From a checkpoint of a small mixture-of-experts model trained on Wikipedia: 8 experts in each of 8 layers.
Below are experts of layer 4 (counted from 0) of a mixture-of-experts language model. Rows are named gate (a neuron's input weights, with its number), up (a neuron's input weights, with its number) and show model dimensions 160-319. Each number is 128 + 24 x the weight over its row's rms, rounded and kept within 0 to 255.
Before each expert's rows: a language model's description of what the expert responds to. This comes from a sample of Wikipedia text that the model never trained on.

# expert 1
Prepositions and conjunctions. Function words linking phrases, mostly prepositions and conjunctions like of, to, by, for, with, than, plus commas joining clauses and list items.
gate0 [140 153 153  75  95 120 112 144 125 155  98 113 130 152 181 114 185  98 150 126 115 132 130 141 151 131 138 162 114 168 124 144 147  89 137 159 130 106 116 148 133 135 118 109 125 124 100 148  82 137 105 128 117 168 113 148  86  91 165 125 150 154 134 131 150 117 114 141  95 112 141 152 145 107 122 137 106 165 129 152  94  86 149 138 176 137  99 115  93 103 154 152 125 124 115 104 113 125  80 135 128 133  64 128 184 124 157 105 129 154 137 139 110 127 119 115 119 139 113 134 123 158 145 132 113  69 141 138 116 131 120 111 173  92 101 123 146 151 126 133 125 115 115 115 156 160 137 135 134 116 124 162 160  99 119 123 144 115 136 109]
up0 [105 109 162  92 117  97 172 153 136  96 139 201  98  97 102 136 139 117 141 146 140 127 100 117 115 128 114 121 139 115 126 131 105 149 149 167 115 156 150 149 155 144 152 164 161  98 178 127 152 102 135 174 131 106 173  84 135 153 142 109 121 147 137 106 114 125 152 124 148 124 148 145 132 118 137  85 135 150 115  97 179 138 128  99 171 126 150 168 144 163 127  84 158 117 141 141 145 133 148 111 130 129 100 107 124 143 167 117 138 153 156 129 151 114 154 144 130 148 122 141  79 113 116 163 134 103 148 143 112 140 137  93 132 134 120 139 124 110  75 114 156 158  96 130 123 132 146 123 136 140 159 128 146 122 151 103 106  87 134 167]
gate1 [130 146  91 150 158 100 131 145  85 122 108 146  54 134 104 122 146 139 143 147 150 158 134 113 132  96 114 116 110 117 151 132 143 132 132 159 150  97 119 103  93 115 147 161 158 115  99 131 176 109 118 163 112 161 131 109 102 107 146  92 153 119 107 152 131 122 159 148 157 114 101 134 136 128 106 137 148 147  95 120 136 119 143  87 126 181 109 125 115 136  69 147 178 100 161 148 109 134 107 120 126 132 132 120 147 146 151 116 137 162 105 144 149 130 134 116 142 150 136 138  82 111  98  96 103 141 178  77 109 148 117 120 148 169 108 130 160 146 105 103 133 141 129 144 130  91 162 122 116 131 146 147 164 128 120 156 108 143 122 103]
up1 [115 180 121 160 142 153 139 165 139 211 108  97 187 137 135 119 154 132 134 112 115 124  96  98 127 113 108 116 111 158 111 161 127 114 105 149 119 124 123 140  75 133 108 116 133 160 100 127 126 130 114 108 158 146 131 178 117  90 150 104  82 149 125 130 100 183 143 117 139 122 100 123 151 130 152 116 112 138 133 173 111  82 141 152 114 113 110 122  85  96 116  92 127 102 121  77 103  95 100 145 128 111 128 130 136 100 168 131 128 133 150 121 135 114 104 105 146 141 150  99 114 156  90 154 131 108 110 126 148 161 128  95 123  99 137 130 133 106 177 134 102 117 101 168 102 117 167 128 126 153 109 101 170 122 117 108 110 130 178 125]
gate2 [115  96 141 137 187 176  74 123 150 125 128 128 118 170  85 110 118  74  90 141 145 116 148 162 103 149 134 151 142 111 104 112  99 120 128 106 142 136 108 125 119 126 111 138 124 125  77 119 139 163 159 144  92 126 134 102 118 155 100 166 147 112 151 145 112 137  55 140  99 163 112 154 144 144 118 100 172 147 156 106 118 142  66 147 112 100 136 124 117 137 152 106 160 184 153  98 136 140 123  94 114 138 103 137  96 128 137 111 145 120  86  90 111 101 101 133 135  67 148 164 128 158 147  98 101 120 112 120 127 116 128 134 127 140 190 158 166  94  68 145  97 110 158 122 117 113 109 108 148 131 146 108 114  78 104  95  82 138 150 101]
up2 [138 103 112 109 134 155 165  98 174  98 117 117 116 147 141 163 164 129 103 140 161  97 122  71 113 104 134 121 142 122 101 136 140  88 160 143  78 152 127 154 129 149 160 123 115 129 158 140 170 134  88 143 122 116 129  95 103 129 134 107 124 143 120 117 123 128 142 127 109 105 156 105  84 142 147 156  85 153 138 125 131 118 176 118 134 117 122 129 155 127 131 127 105 123 122 161 124 108 126 117 161 153  94 156 151 124 138 134 166 146 150 123 138 144 123 132 146 102 137 125 125 154 128 130 110 140 156  86  89 109 148 125 148 115 105 112 133 182 148 134 120 128 131 162  88 127 129 131 143 165 151 115 161 157 175 125 122 145 100 120]
gate3 [111 125 129 168 143 102  94 159 171 148 147 144 151 159 170 144 117 112 127 150 127 133 152 156 106 156 102 138 169 132 159 203 112 157  86 112  87 116 106 150 139 109 151  89 132  90  88  99 140 135 120 153 130 118 134 132 132 175 111 152 120 153 109 157 110 154 122 173 155 161 112 119 137 124 112 149 112 112 108 157  76 105 154 114 122 131  92 163 164 135 126 153 164 130 158 157 135  92 119 145 140 116 139  93  85 159 167 128 128 120  78 123 159 135 110 103 119 125 172 118 154 112 154 132 128 132 143 112  87  91 131 111 100 127 170 140 120 138 142 136 151  94 139 103 134 114 123 119 165 100 125 122 112 115 136 167 102 134 120 164]
up3 [111 121  60 148 115 154 144 122 124  83  65 125 150 129 115 149 121 121  73 116 157 119 156  91 140 156  74 121 119 135 124 132 115 127 119  89 130 118 163  75  84 127 139 113 144 137 122 163  75 149 102 148 144 104 129 131 132  99 106 137  86 103 170 176 132 100 116 137 111 129 156 131 128 161 153  81 107 137 169  47 121  94 107 164  90 132 101 113  88 140 109 144 131  84 148 130 116 117 162 138 150 137 157 149 135 123 122 117 114  93 139 102 129 115 205 106 136 118 111 110 109 153 107 128 117 142 108 120 115 118 135 121 155  84 105  92 101 148 151 137 143  99 136 111 116 133 144 142 150 117 114 132 129 132 153  79  85 132 147 111]
gate4 [128  97 146 120 120 118 105 126 142 130 115 110  86 129 103 133 162  89  56 143 112 122 143 105 111 125 121 127 125 181 154  89 106 105 119 137 113 101 154 124 131 115 138 121 130 121  96 124  82 159 108 146 150 154 147  76 103 125 112 144 159 141 110 147  95 135 133 114  86 139 117 164 115 105 132 120 113 132 159 116 149 102 111 142 154  89  98 132  84  95 108 107 111 106  96 143 109 154 153  57 152 115 108 135 177  58 160 134 136 110 101 105  91 144 132 159 113 105 101 120 152 154 158  89 114  99 171 155 122 125 147 153 180  85 107 148 148 153 113 126 133 106 162 117 144 113 150 116 167 125 100 112 128 118 110 130 147 111  86 103]
up4 [139 173  82 128 115 138 134 120  79 106 116 103 150 125 138 104 119 138 182 125 101 150 124 141 156  88 167 168 129 132 104 108 177 115 144 133 148 141 130 117 118 143 148 145 150 100 158 128 147 101 122 109 123  76 116 182 131 104 153  96 138 100 141  91 166  86 116 121 181 129 140  71 131 130 140 143 132 145 139 120 135 129 115 107  91 133 148 121 167 183 103 161 146 139 169 123 159 131 106 180 118 182 116 105 127 165 105 108 154 149 169 120 118 110  83  84 187 177 141  87  93 128  86 159 116 134 102 111 142 125 101 135 106 159 116 104 103 128  91 106  99 106  96 161 117 140 150 138  97 144 146 157 130 127 127 112 146 152 167 122]
gate5 [110 111 116  88 109 151 161 169 174 121  81 156 154 124 148 161 145 145 176 104 141 119 111 112 116 100 131 155 140 126  43 138  93 134 111 149 116 179 182 134 125 104 130 123 100 157 116 153 145  86 122  82 127 109 123 102 107 133 137 128 137 137 100 147 103 120 114 202 141 119 115 102 139 144 127 100 149 122 134 150 136  91 148  94 129 129 107 179 132  89 118 144 173  87 188 143 144  99 131 147 128 117 120 125 103 113 161 126 129 164 120 129 161 120 100 118 145 131 138 100  84 113 130 123 127 126 111  90 108 121 161 144 163 171 111 112 118  68 155 126 104 162 161 152 180 117  99 139 104 134 126 131 154 166 113 153 110 126 102 144]
up5 [126 152 116 104 125 153 122 183 146 164 119 170 127 167 110  84 120 171 136 143 125 133 110 131 109 131 169 124 124 123 133  92 155 120  71 110 146 104 139 171 115  81 105 140 140 165 106 156 161 148 164 159 149 138 110 141 118 145 126 121 150 131  64  75 152 188 124 159 118 139 137  91 157 126  98 137 120 121 126  99 144 137 147 120 138 172 106 157 111  83  82 145 180 149 168 131 133 128 166 117  80  89 160 128 149 125 167 148 101 170 132 159 154 164 103 153  70 151 159 155 163 131 154 131 106 111 142 137 121 127 123 120 133 159 128 128 141 106 141 157 108  62 131 157 116 136 135 110 113 144 115 119 134 127  71 119  52  85 118 138]
gate6 [183  78 178  95 134 129 133 163  82 125 137 127 139 152  68 100  84  76  98 117 108 106 133 127  94 118 101 120 159 112 130 138 140 155  84 124  88 131 123 140  93 203 170  84 136  86 122 133 147 117 154 132 108 137 104 130 121 120 170 113 170 153 124 140 161 155 130 161 157 106 142 117 115 138  88 156 153  98 102 122 106 104 130 153 174 123  87 146 147 141 141  93 147 118 147  88  80 119 136 137 138 123 140 119 140 163 101 103 161 133 119 162 164 110 169 193 121 136 108  98 103 137 118  89 133 124 128  63 120  99 134 156 153 105 125 147 115 146 139 152  99 117 143 135 116 146 139 137 162 151 144 145 127 141 140 131 113 118 161  93]
up6 [ 85 165  88 135 128 119 122 103 130 123 134 134  69 146 164 134 152 170 162 119 123 126 169 145 140 170 118  97 109 156 123 121  93 111 155  85 168  84 125 130 136  47  63 169  98 168 134  98  96 151 137 117 121 142 149 137 137  89  72 177 112 137 106 142  97 127 114 143  98 153 122 145 129 145 111 111  91 161 150 109 146 118 147 132  89 147 153 122 105 135 163 155 100 135 111 147 166 127 148 128 115 143 131 142 113  92 135 125 111 126 113 125 113 111 122 123 118  98 134 160 151 137 119 128 121 161 113 196 126 131 105  95  80 137 134 118 120 103 117 118 168 103 136 108 118 112 133 148  95 101  99  97 113 114 133 106 106 136 118 132]
gate7 [145 124 133 144  74 139 123 148 118 145  99 142  93 119 133 134 106 118  64 147 118 125 169 156 107 171 142  94 120 129 160 127 133 128 110 117  71 140 114 113 102 146 122 116 106 123  98 173  87 147 170 148 120 155 164 132 131 156  92 127 118  72 151 152 161 114 123 161 109  97 105 126 130 129 144 163  84 131 126 145  75  96 130 144 137  94 134 143  81 155 144 112 159 104 114 115 134 141 112 120 116  88 135 166 127 102 118 126 120  85 139 128 118 135 155 118 142 138 169 138 166 110 122 159  84 144  77 126 132 130 163 104 107 147 124 121 122 140 199 139 142 112 112  99 131 128  93 147 118 123 101 154 133 119 140 102  99 146 100 127]
up7 [135 117 164  73  80 147 116 105 122 122 162  96 118 153  86 113 129  99 154 128  92 117 142 158  88 172 142 130 123 152 128  96 180 151 109 140 110 126 146 101  94 163  88  93 103 142  95 189 108 134 126 122  65 163 125 121 139 112  89 140 120 120 172 153 150  92 103 126 122  99  93 178 130 148 105 167 132 104 136  88 112 134 109 151 111 139 151  90 114 140 116 106  96 116 104 124 153 170 118 127  87 131 141 154 145  89  90 155 112 104 146  90  96 136 103 106 138 114 129 151 119 149 113 120  85 166 102 125 136 131 143 110 108 120 131  90 135 160 165  67 109  86 127 135 127 120 152 156 135 109 108 169 143 163 162  98 159 126 137 113]
gate8 [ 90 130 152  95 142 134 126 130 110 139 128 127  93 136 118  99 111  96 127 119 107 110 142 146  86 156 168 162 114 157  95 155 160 112 143 156 152 135  73 177 121 142 117 110 149 146 115 135 141 133 133 153  74 142 143 134 143 121 149 146 146 167 121 147 130 147 114 114 133 196 104  99 118  96 137 129 115 133 123 127 137 100 114 108  84 142 169 145 123 123 135 134 110 127 147 131 103 132 126 120 122 125 116 129 147 134 129  92 133 164 135 169 124 175 115 133 150 109 140 148 119 119 148 129 106 140 137 116 152 146  67 147  87 120 146  83  79 130 124 122 146 111 125 118  89 136 125 118 115 140 137 145 126 143 140 133 123 116 143 125]
up8 [109 108 121 129 154  96  51 154 116 136 127 134 128 171 134 123 124 112 106 116 122 133 121  85 115 151  85 176 149 109 100 152 106 141 119 132 141 106 117 170 115 148 141 128 132 130 148 122  78 147 122  71  95 126 115 175  97  84  92 111 118 139 138 105  90 123  78 122 157 142 133 179 113 141 116 119 103 116 150 141 154 103  88 145 140 121 142 129 130 133 132  91 112  90 107  64 114 127 143 139 110 129  82 160 124 150 115 112 147 124 152 103 103 113 158 146 147  83 126 127 174 135  95 132 102 152 137 130 132 152 139 140 128 110 171 156 107 146 109 147 116 149 164 118 130 149  94 169 102 137 140 113 175 113 102 160 129 145 148 151]
gate9 [140  89  89 117 124 150 123 117 162 112 108  98 127 113  93 110 144 119 146 101 123 129 124 151 125 198 104 140 137 127 132 119 104 155 101 128 134 117 128 138 105 109  97  80 165 161 172 135  99 175 176 122 115 161 128 169 158 123 112 148 102 130 100 130 143 166 109 165  86 144  96 152 107 170 155  96 121 107 163 140 102 156 137 168 140 105 118 138 128 125 113 154  71 139  64 115 120 186 146 162 100  87 109 115 148 134 127 160 124 119 145 163 109 140 113 102 103 104 148 176 133 135  90  68 105 155 168 122 129 131 155 105 148 124 135 145 119  84 131 139 134 104 129  86 106 133 124 148 133 111 136 128 154 122 130 157 123 122  80  96]
up9 [127 128 156 139 116 138  67 113 172 157 163 149 109  90 143 139 114 140 153 114 121 120 111 125 136 103 147 113 142 119 121 173 163 108 113 155 130 126 105 135 135 149 122 152 110  73 122  77 149 114 116 121 128 103 140 120 150 159  90 103 139 165 111  74 142 104 151  94 146  61 136 162 145 133 100 170 153 116 115 143 143 106 172 147  77 109 117 113 149 132 138 131 108 150 150 123 145 108 119  92 145 143 108 115 105 108 139 140 112 140 145  92 127 155 147 125 127 148 115 163 132 140 129 127 159 124  62  98 123 121  95 150 130 148 151 136 141 158 143 164 126 140 139 147 120 122 123 107  95 124 192 169 117 117 127 106 154 112 182 132]
gate10 [127 117 123 185 128  78 139  93 108 118 110 125  73 119 154 141 122 115 121 105 114 130 144 121 103  75 133 167 151 141 150 131 134 122 188 112  88 122 122 154 136 165 146 142 153 143 136 150 120 103 105 129 119  89 125  84 110 162 151 145  85 118 144 161 101 152 117 115 126 146  86 120  99 121 129 133 118 108 167 102 120 145 118 152  96 128  73 130 131 154 103  98 143 123 127 158 128 102  94 133 161 110 120 142 110  89 127 114 106 145 116 131 108 155 142 104 112 125  61 112 134 109 158 119 137 146 132 157 120 134 134 133 141  99  94  90  86 148 130 115 148 139 116 107 171 139 119  86  99 140 132 105 134 135 175 134 128 135 167 134]
up10 [138 125 110 131 158 124 144 118 107 114 141  94 110 131 111  86 142 104 134 121  69 133 104 140 156 109 110 135 121 120 136 160 120 102 111 178 104 133 132 133 152 167 110 114 128 126  74 141 110 144  95  94 113 160 131  86 157 128 182 119 138 163 167 153 129 104 134 101 151 135 157 119 184 119 148  91 133 118 142 135 123 123 120 119  94  97 110  98 123  94 159 112 156 111 145 158 126 124  94  31 131 173 121 124 106 137 127 122 149 140 128 136 135 115 130 139 146 131 125  83 140 143 156 116 110 100 150 120 145 158 110 159 161 105 146 124 151 153 148  87 126 135 105 119 152 105 108 105 118 151 133 119 153 117 131 151 161 107 156  76]
gate11 [146 108 117 116 146 165 156 143 113 156 140 122 121 154  82  84 121  91 165 112 101  89 139 110  94 180 123 144 153 128 134 165 156 117 103 128  97 184 138 146 113 123 110  98 110  91 122 103 151 155 135 129 131 138 107 131 137 105 137 131 111 101 151 140 131  91 110 141  94  96 131 154 120 144 120 172 111 149 144 124 116 101 132 152  95 144 141 125 133 146 134 149  99 153 165 149 150 109 115 120 132 175 134 151 153 127 109 107 149 128 119 156 136 137  76 121 159 121 188 136 110 139 143 139 119 125 138 125 111 125 156 138 129 178 159 141 110 144 112 148 137 115 164 111 133 138 114 134 199 135 142  67 120 132 172 136 101 113 111 105]
up11 [127 114  97 122 107 158 163 145 133 121 117 136 155 161 108 105 125 123 149 110 119 115 115 110 119 191 135 115 122 152 138 201 137 150 129 102  95 132 151 181 142 122 100  86 135  92 109 105 138 144 144 124 114 131 112 141 137 112 124  95 103 141 171 113 137 118 121 119  79  96 117 148 123 178 143 158 104 132 156 135 106  94 154 188  73 134 135 104 145 124 135 127  90 154 126 163 131 104 159 127 122 145 120 109 154 119  97 121 146 126 121 144 166 124  99 118 172 122 162 125 115 134 152 147 128 143 136 112 140 150 101 102 133 165 146 119 108 154 132 159 141  99 144 129 131 158 148 143 172  99 132  85 123  97 162 111 128 109 137 149]
gate12 [146 120 138 116  89  99 132 119  69 160 116 168 122  98 135 126 109 132 138 121 140 109 107 172 121 137 108 147 102  98  97 103 122 142 171  93 127 148 133 123 146 114  63 135 151  59 161 134 146 116 155 131 108 152 159 167 136 117 154 164  74 147 104 153 139  85  94 126 128 120 123 120 108 124 120 119 128 129 125 106 110  98 165 114 153 133 185 109 185 101 114 175  78 128 136 118 157 123 108 114 145 118 129 120 142 112 107 117 118 153 151 125 117 142 195  90 131 126 104 143  82 135  86 130 116 139  92 151 114 120 165 103 147 117 107 101  56 138 139 126 152 120 102 150 131 117 110 120 114 123 129 148 156 117 145 104 136 102 139 167]
up12 [120  94 126 133  97  94  91 167 138  76 151 136 113  99 118 118 115 116 143 166 152 126  73 124  82 139 120 120 121 127  76  87 177 147 121 148 148 135  88 137 139 112 102 108 123 146  71 117 147 114 141 120  72  93 102 102 150 145 132 100 131 124 127 175 129 160 114 124  87  88 136 152 137 111  99 143 129 106 142  84 117 113 156 131 144 187 132 136  98 150 153 129 116 133 154 148 104  83 140 104  68 118 114  93 111 126  93 103 160 167 143 104 131 102 125 114 171 112 140 137  91 133 127 164 104 137 114 148 143 182 117  93 141 117 153 159 140 111 110  87 123 128 109 130 122 114 142 163  81 113 114 111  98 107 151  90  90 104 136 167]
gate13 [146 123  79 122 114 115  73 117 157 102 154  95  89 157 117 106 149 119 141  98 108 116 172 150 128 154 148 189 139 122 111 109 126 131 102 169  79 107 176 124 120 133 104 133 138 158  91 124  95 153 143  96 152 124 132 120 136 139 104 146 121 100  97 103  86  68 150 134  99 122 130 123 146 145 182 135  96 192 139 119  83 109  98 160 122 130 136 104 139 106 143 115 109 154 133 119 150 116 109 125 127 128 133 113 149 128 153  98 148 110  90 131 131 153 154 121  74 136 144 136 179 134 161 169 127 126 106 137 142 111 153 153 141 134 121 135 135 107  98 109 111 125 147 120 125  96 115  91 160 129 128 114 110 136 128 132 150 130 144  81]
up13 [ 91 177 146 127  94 161 150 132  68 103  97  96 167 130 144 143 146 132 128 158 100 125 100  89 127  50 153  79 130 151 111 127 133 110 150 117 147 135 103 100 123 136 133 125 134  87 190 131 150 136 124 149 145 156  95 113 122 127 170 129 118 143 136  98 149 154 118 147 145 134 154  85 106 149 135 136 111 136 106 146 162 123 130 119 179 161 115 163 140 142 109 146 116 148 114 102 144 118 151 132 133 170 108 123 137  90 138 152 107 151 154 132  99 116  91 145 169 139  93 113 117 137  68  79 152 152 187 102 117 127 164  80 142 100 119 124  75 198 167 116 124 127 113 136 120 134 174 134 142 130 154 161 156 118 106 104  98 147 119 142]
gate14 [121 123 151 107  92 154 166 156 108 132 109 148 137 160 123 119 115 115 132 140 139 143 146 135 148  95 141 110 120 104 110 140  99 141 119 121 156 120 135 103 121 167  91 226 146  91  83 142 113 137 155 111 127  99 117 106 139 149  99 139 137  91 118 119 144 121 141  97 118 161 113 123 110 127  80 131 165 115 137 117 150 132 116 102 134 110 162 149 111 116  87  90 162 113 133  76  71 145 154 131 180 125 146 136 138 140  88  82 123 136 114 165 147 132 133 123 147 131 141 131 111  95 141  84 100 113 134 149 137 126 146 120  90 112 138 136 160 125 141 159 139  95  93 132 119  99  85 130  99 119 128 136 122 128 113  85  60 165 103  91]
up14 [133 118 204 134 150 151 119 115 142 152 107 145 118 122 134 122 112 137 125 156 123 133  97  91 125 171  85 130 136 161 137 104 138 115 153  69 140  82  72 165 144 112 127 131 129 142 113 157 118 138  94  81 141 137 100 110 160 126 130 143 122 164  99 131  99 182 139 144 115  95 113 144 115 120 107 119 143 135 121 103 134 123 171 159 117  93  98 144 103  92 134  95 105 107 111 136 111 148 107 121 159 110 133 157 155 102 157 156 167 154 164 165 127 110 111 114 128 136 145 152 111 133 115 139 140 115 164 148 139 132 160 123 107 135 152  89 140 150 114 139 132  90 138 158 123 128 110 125 132 140 145 176 144 136 153  41 142 147 136 127]
gate15 [145 130 138  68 112 134 165 137 115 130  89 108 122 156 114 101 143 128 131 120 106 130 187 134 130 146 154 125 121 149 140 104 134 141 111  89  90 107 143 125 116 155 139 131 144 103 153 172 158 153 142 111 119 128 133 107 146 124 131 140  88  59 165 115 164 124 142 118 132 120 122 110 125 145 143 176 115 118 160 138 151 175  83  61 108 134 148 175 161 119 115 155 112 115  92 126 113 130 145 128 175 150 125 129 130 143 144 106 137 116 182  63 114  92 105 100  85 146 184 171 143  85 142 129 125  96 137 133 111 122 202 133 146 147  99 137 123 124 154  73 130 114 100 115 147 164 142 105 123 168 141 100 154 136 149  87 132 146 138 101]
up15 [ 86 107 176 121 135 106 137 157 114 125 119 191 154 125 100 179 144 136 127 145 127 116 123  94  92 166 142 136 130 136 140 132 110 160 151 128 161 172 122 163 141  97 137  96 114 143 132 120 137 106  83 132 123 111 103 155 130 106 117 105 136 140  73 128 109 141 162 128 143 130 171 123 145  99 141 129 174 122 174 134 134 141 127 136  82 145 109 162 113 122 145 140 131 127 131 131 125 131 101 155 137 110 104 160 121 138 120 149 137 110 107 196 115 137  81 114 112 126 109 120  93 122 129  98 127 149  82 132 115 106  89 111 126 137 139 105 106 115  85  89 112 144 190 126  75 119  89  97 162 134  99 137 162 178 157 116  90  78  80 129]
gate16 [200 124 148 122 164 108 112 164 118 138 126 164  90 173  64 111  95 105 155 148 137 150 149 122  92 137  84 135 140 166 114 142 158 156 128 103 110 131 125 119 126 106 115  92 142 140 156 138 144  98 137 147 115  95 111 152 129 102 108 149 150  94 117 175 103 115 104 117 140 111 137 124  82 107  91 165 160 114 118  94 138  99 128  95 127 157 152 134 152 112 151 117  86  99 150 111 162 132 104 118 119 109 123 107 135 133 122 105 115 164 116 159 141 106 122 133 118 121 103 165 136 116  95 146 112 105 105 129 112 113 148 145 142 118 139 110 135 108  91 128 153 125  79 102 151 149 144 139 133 115 112 138 131 162 147 156  82  84 139 105]
up16 [130 148 133 167 131 113 154 133 125 170 138 148 128 115 141 132 142 163 168 129  86 104 129 151 173 102 137 137 165 109 160 130 135 110 102 121 117 139 170 150 101 126 121 151 188 160 126 131 137 126 130  92 153 195 146 166 144 126 117 114 135 146 129 138  57 150 133 142 126 147 114  93 151  94 158 110  67 112 127 172 160 138 117 164 144 133 110 101 111  83  98 140 137 105 165 126 100 120 126 105 140 130 150 155 114 141 122 141 134 119 148 119 117 162 151 138 102 102 124 130  94 119 111  67 147 109 131 130 145 143 130 125 137 142 117 115 130 106 133 135 141 132 133 147 113 127 163 115  83 128 131 107 145 123 131 110 129 121  93 107]
gate17 [134 149 180 157 134 130 111 122 172 116 113 139 106 133 107 109 143  77  96 117 147 121 103  91 107 163 102 158 110 148  72 104 107 135  82 111  99 167 159 139 153 148 124 124 149  96 140 168 148 148  95 113  94  95 147 119 121 114 117 116 167 136 137 143 101 139 140 117 121 122 131 142 129 129 138 117 124 149 144 147 127 122 128 126 121 100  72 173 119  57 117 104 135 157 128 119 138 167 132 135 122 133 136 105  90  92 128 123 142 155 104  75 147  80 158 176 101 110 132  99 144 146 181  81 143 130 194 147  97 115 120 161 129 125 146 117 129 148 128 140 151 154 122 130 118 157 151  73 161 158 139 137 123 148 161 128  87 129 150 103]
up17 [126 139 128 114  90 124 106 110 125 137 142 126 156 128 142 143 161 116  83  95 144 133 148 128 192 123 110 193 122 153 111  93 149 105 125 109 127 150 151 130 126 136  98 129 142 122 134 119  96 180  99  90  99 151 113 145 146 104  92 132 110  80 126 110 144 129 143 132 114 116 110 123 129 109 129 106 135 155 138 174  77 156 104 168 144 100 151 135 149  80 160 125  59 136 126 112 151 148 101 161 137 151  95 121 102  77 189 141 122  79 143 128 111 148 152 100 129 110 120 127 142 137 131 121 145  98 124 166 108 127 135 124 125 143 174  69 135 152 171 169 132 131 157  89 123 143 155  72 153 140 132 132 120 127 100 136 137 127 146  48]
gate18 [132 148 109 135 139  73 123 145 124 145 143 159  91 153 166 127 126  79 154 121 109 111 168 133 110 139 171 141 125 143 126 124 131 134 125 133 125 166 120 141 109 126 117 147 144 126 131 106  79 123 134 146 144 135 165 153 146 105  72 159 135 146 152  90  66 114  97 103 115 139  89 145  99 158 106  99 126 125 158 172 160 138 103 113 131 148 166 130 103 138  72 129 117  74  69 127 155 117 102 113  87 143  90 144 148 107 158 143 140 152 117 106  86 170 172 105 137 135  62 156 130 133 128 122 122 133 102 177 112 164 117 115 126 139 153 119 172 106 130 101 115 143 103 111 145 157 115 104 106 129 126 103 164 140 135 135 118 140 136 140]
up18 [140 131 140  83  88 145  88 127 115 116 144 134 162 151 147 150 140 152 117 131 111 102 134 145 148 124  68 165 116  95 128 136 113 149 135 153 119  67 143 140 160 142  83  94 120 172 108 137 139 148 102 141 149 144 109 111  98  92 103  80 153 133 127  87 136 170 138 149 135 125 117 159 151  87 138 139  76 119 117 140 106 107 123 139 196 130 117 135 158 121 161  94 141 142 104 138 105 126 146 105 128 127 133 106 102 116 156 144 115 148 115 147 117 111 141 157  58 158 135 142 153 150 117 127 116 138 144 168 101  98 153 119 125 138 106 102 157 137 142 145 149 131  75 123 174 130 160 146 164 129 133 141 126 127 130 149 146 174 102 117]
gate19 [ 83 111 160 151  95 169 123 131 110  88 154 106 108 147 104 125 132 128 143 146 135 124 146 148  92 134 147 184 144 130 140 145  98 116 156 184 144 165 134 150  94 121 165 157 106 132 134 116  89  84 113 145 113  95  97 106 106 155 150 121 142 119 122 147 134 103 111 123 104 110  89 156 121 127 106  74 171 150 162 138 119 143 113 131 136 100 109 135 133 134 109  87 126 140 151 128 146 139 147  87 123 184 134 163 129 136 119 133 189 100 130 111 145 119 114  96 153 105 143 103 145 126 125 101 129 138 151 115 142  93 119 101 157 139 119 100 137 127 114 115  92 139 120 145 146 113 136 114 125 113 124 133 103 128 153 165 166 116 148 145]
up19 [148 109  97  82 114 131  37 143  83 113 178 126 117 119  68 120 130 161  92 135  72 134  84 172 125 101 123  98 101  87 172  96 155 118 145 161 121 110  69 104 111 122 129  83 124 120 151 110  99 165 130 136 119 145 150 155 113 116  88 123 152 144 148 108 140 126 142 159 124 139 146 149 132 134 125 140 132 138 137 117 121 132  92 136 142 140 120 114 106 139 152 167 130 169 107 127 150 147 141 120 133 117 140 120 131 148 113 169  91  99 127 115  88 152 194 169  98 102 136 146 142 121 127 145 116 163  93 114 150 159  83 145 118 115 156 137 126 144 111 135 127 131 125  97 112 105  94 154  98 122 153 150 154 129 137  97 176 147 111 112]
gate20 [109 145  84 125 122  90 104 128 159 120  85 131 113 116 144 140 144 150 107 153 181 144 129 132 123 140 146 142 106  99 134 100 118 147 150 129 107 142 122 126 152 133 132 113 122 118 119 142 157 117 112 145 112  78 113 141 119 116 142 111 150  84 133 106 147 106 108 115 142 132 162 142 170  99 160 177 117 122 161 171 130 161 140 107 125 132 138 146 137 138 132 144 148 189 135 139 142 154  81 140 120 142 112 111 103 144 185 106 109 111 132 186 112 113 140 132 118 139 144 151 110 113 125 122  84 151 130 162 107  66 123 163 136 171 137 115 141 160 140 129 166 101 121  86 144 141 108  61 127 134 155 129 102  96 123 125 123 112  83 143]
up20 [ 93 113 148  97  88 131 127 146 142 170 121 118 127 136 150  81 169  87 140  99 119 121 142 147 121 100 129 157 130 124  99 139 144 128  77 168 150  85 105 127 131 140 122 145 143 140 114  88 106 147 142 129  99 138 140  84 104 118 110 139 147 179 125  92 122 117 129 128 108 175 126 151 121 103 130 126 127 134 128 124 140 117 115 153 124 171 150 147 121 150 157 116 121 119 118 118 131 147 122  85  87 133 122 124 154 139 146 113 137 114  70 111 112 228  80 118 137 103 121 130 162 161 117 119 121  76 129  81 137 177  63 126 110 102 120 169 105 106 102  90 107 139 134 111 111 123 140 182 151 123 160 148 127 133 139 115 141 150 139 123]
gate21 [137  84 145 129  91 158 141 148 128  86  88 134 108 118 176 152 164 105  75 131 149 135 124 148  88 120 141 131 136 122 115 130 140 160 124 129 119 153 122 139 164 163 148 124  93  88 136 127 170 138  83 112 101 123 149  82 124 150 116 171 105 128  78 111 119 116 124 129  99 153 136 126  92 130 136 145  94 112 142 134 127 137  96 167 164  96 136 143 166 137 122 116 124 118  97  77 131 123 113 128 127 120 143 122 173 109 112 122 162  77 108 152 167 115 109 139 126 111  87 149 149 152 100 145 104 140 113 142 100 117 138 156 137 143 117  90  98  80 140  99 123 157 150 108  99 116 139 137 129 149 137  99 153  86 129 121 135 150 114 106]
up21 [138 101 142 119  97 155 137 165 128 108 123 131 147 153 159 175 112 122  89 110 146 156 143 146 132 152  93 135 104 118 150 140 131 162 144 113 112 180 146 123 129 165 134 133  88  95 138 133 139  96 116 163 120 109 117  78 120 130 146 137 103  89 126 114 170 155 153 142 143  79 145 137 114 124 123 172 116  75 133 131 154 105 136 127 153  99 141 168 126 119 129 135 142  94 133 136 120 149 153 161 166 105 156  96 160 115  70 160 104 109  96 152 162 118 109 113 129 155 101 113 157 109 101 154 139 129 124 143 113 112 130 118 153 139 122 104  93 102 159 121 148 121 117  87 153 135 108 115 147 114 130  97 127 127 112 136 110 102 121 131]